config.toml
n_experts = 192
routed_scale = 1.0
router_bias = true
n_head = 2
lr_mult_o = 4.0
decay_fraction = 0.665
seq_len = 384
Below are experts of layer 4 (counted from 0) of a mixture-of-experts language model. Rows are named router (the router's row for the expert), gate (a neuron's input weights, with its number), up (a neuron's input weights, with its number) and show model dimensions 0-159. Each number is 200 + 40 x the weight over its row's rms, rounded and kept within 0 to 999.
Before each expert's rows: "comes after" lists some tokens at least twice as common just before its tokens as in all text. This comes from a sample of Wikipedia text that the model never trained on. Tokens count by the router's weight.

# expert 104
comes after: " ", ".", " $", " (", "3", "°"
router,203,112,166,234,185,171,210,196,225,237,238,176,178,234,181,260,174,193,164,166,142,241,193,204,212,218,234,206,189,212,212,168,147,235,212,243,200,157,138,219,179,178,115,164,253,192,263,156,229,247,144,193,215,297,132,173,209,145,187,244,247,139,143,203,236,161,160,185,150,166,133,152,221,258,211,169,215,176,165,207,176,179,132,214,191,225,234,151,202,165,221,189,239,167,209,182,309,211,221,233,210,142,234,179,155,137,170,162,191,221,181,218,161,202,177,143,210,238,244,165,224,136,202,223,150,189,168,244,146,183,177,224,196,188,211,195,241,177,243,173,159,163,250,119,241,168,225,129,188,204,300,186,125,238,200,104,226,294,147,258
gate0,240,196,248,150,238,166,153,280,190,162,237,240,270,188,244,235,208,163,235,192,168,222,256,233,210,217,209,209,81,212,221,227,256,227,230,259,232,169,186,259,212,211,157,159,212,182,279,201,173,128,139,180,200,192,131,257,243,263,171,243,239,214,184,114,262,236,230,126,207,248,219,140,221,189,213,145,244,158,175,235,221,148,108,191,105,187,289,150,228,210,178,169,240,207,199,156,189,217,206,183,151,177,195,165,232,242,154,195,188,203,272,171,182,212,130,212,189,217,174,93,219,266,180,231,193,192,193,154,176,213,175,231,183,249,219,152,193,230,242,253,256,186,209,152,160,222,197,258,170,162,207,189,234,185,204,167,196,205,257,239
up0,121,217,164,266,180,187,247,217,237,149,184,267,133,270,179,166,207,223,107,256,219,208,228,253,130,175,250,169,111,261,146,190,217,217,170,169,185,160,132,75,204,218,183,244,186,207,209,259,172,192,239,208,262,220,225,223,207,224,230,173,144,227,186,250,141,141,191,190,235,126,152,213,152,215,181,211,161,229,203,223,252,229,238,150,197,162,189,214,253,176,252,158,212,195,248,227,281,192,204,160,189,167,227,193,190,197,223,165,251,227,215,224,206,195,240,200,234,193,163,195,214,235,249,134,241,303,185,178,196,198,246,186,227,208,187,185,223,171,185,109,127,214,166,191,164,119,263,161,108,216,224,166,193,196,213,221,174,197,191,137

# expert 69
comes after: " ", " New", ",", "\"", " in", " South"
router,171,170,172,262,219,141,173,230,205,252,199,200,155,258,180,235,146,254,174,157,153,261,127,202,220,255,254,226,149,235,239,194,93,216,262,252,211,160,187,196,179,241,142,148,268,207,270,149,191,231,189,219,236,257,195,172,191,145,178,229,216,107,176,181,245,156,143,209,191,147,169,149,189,223,269,141,233,173,191,174,178,190,136,213,176,183,217,156,190,185,220,136,211,196,228,193,298,241,295,195,262,193,223,183,151,181,134,147,202,227,183,230,152,178,132,195,222,197,254,144,215,177,224,163,114,186,223,226,210,184,160,237,230,185,229,194,247,159,167,192,193,208,216,160,222,193,258,184,187,261,282,185,195,245,200,130,220,248,158,218
gate0,119,206,237,176,277,106,191,293,232,258,201,176,160,215,227,183,198,203,131,194,196,186,158,174,231,257,213,236,201,215,222,234,191,194,292,187,148,266,222,246,201,179,268,219,141,225,206,243,142,210,207,174,183,268,155,145,172,189,216,230,215,206,163,180,173,201,172,202,184,176,248,280,237,216,250,137,162,266,198,184,130,186,141,186,203,187,196,210,190,185,246,194,203,215,98,213,127,235,154,203,200,198,262,221,194,157,235,152,248,166,253,198,266,294,160,160,210,226,235,182,204,218,259,201,177,290,146,207,249,237,210,222,214,172,162,204,255,168,232,128,176,191,203,180,166,203,271,147,256,253,196,154,239,190,179,198,123,211,233,151
up0,167,183,199,250,182,263,254,141,193,166,207,227,153,258,227,206,224,265,183,228,233,133,266,179,191,172,206,140,189,166,222,202,205,218,173,178,244,155,114,130,160,218,73,165,209,209,156,191,182,219,160,298,246,234,227,252,192,204,266,207,179,151,140,167,204,284,175,169,208,209,175,147,268,190,236,216,229,200,173,141,259,133,257,174,207,201,157,232,151,179,178,216,231,101,238,207,261,203,231,166,218,184,171,210,244,236,226,200,143,181,130,195,177,170,201,176,183,192,157,218,181,201,226,256,182,201,180,204,172,192,212,138,231,260,159,129,218,208,164,264,271,226,251,237,269,209,211,173,217,198,156,204,204,208,225,163,314,200,207,243

# expert 118
comes after: " ", " |", " and", "-", ",", "|"
router,150,196,174,261,243,156,146,240,184,220,198,237,114,216,198,222,166,248,201,172,158,244,133,179,237,243,275,208,150,266,245,218,122,227,248,236,212,145,210,201,153,264,143,160,269,221,245,155,229,216,181,167,254,245,161,147,196,200,214,252,209,111,184,185,242,160,98,213,166,172,229,168,201,210,236,113,236,175,218,191,237,174,126,187,162,177,225,175,192,190,239,115,234,212,247,187,304,243,264,226,253,200,198,166,162,150,141,173,176,210,164,235,165,196,155,172,238,192,242,150,239,183,260,159,153,199,226,219,203,210,185,239,234,189,181,213,231,172,174,171,182,192,210,149,186,170,253,190,179,259,264,170,196,265,199,114,230,201,173,217
gate0,183,289,240,235,144,255,158,177,230,272,142,258,157,246,265,175,192,254,256,208,67,179,206,163,260,170,182,277,202,214,183,206,224,194,266,236,133,164,193,282,197,211,203,171,179,220,240,226,218,175,212,240,127,237,113,193,152,244,244,133,162,256,216,180,210,259,114,162,183,161,146,165,232,173,208,133,194,210,143,86,194,199,242,233,231,224,171,168,236,177,272,204,204,200,188,203,228,237,183,202,219,206,183,184,172,233,231,183,166,223,226,231,191,167,150,170,226,169,225,213,191,163,213,198,277,192,251,199,203,192,108,222,223,177,232,214,138,184,256,191,188,236,211,224,144,243,195,224,148,199,186,197,183,270,185,257,240,214,225,202
up0,218,163,203,188,252,176,246,237,163,135,245,163,223,235,180,162,217,217,188,218,255,239,213,155,204,187,192,194,143,215,133,205,203,189,226,260,190,189,177,183,149,223,196,193,232,182,177,246,176,300,231,274,179,260,203,213,158,159,223,234,215,173,201,244,259,177,228,205,277,242,246,284,168,187,250,181,217,198,209,196,156,131,107,184,225,200,234,191,191,163,147,156,272,256,260,128,169,205,158,203,229,217,191,242,189,275,160,184,198,232,228,120,236,156,214,116,214,244,224,244,213,153,235,302,235,209,249,186,159,185,206,167,165,150,168,272,228,261,280,229,298,195,148,220,213,264,197,224,170,218,155,150,217,156,188,153,226,188,156,220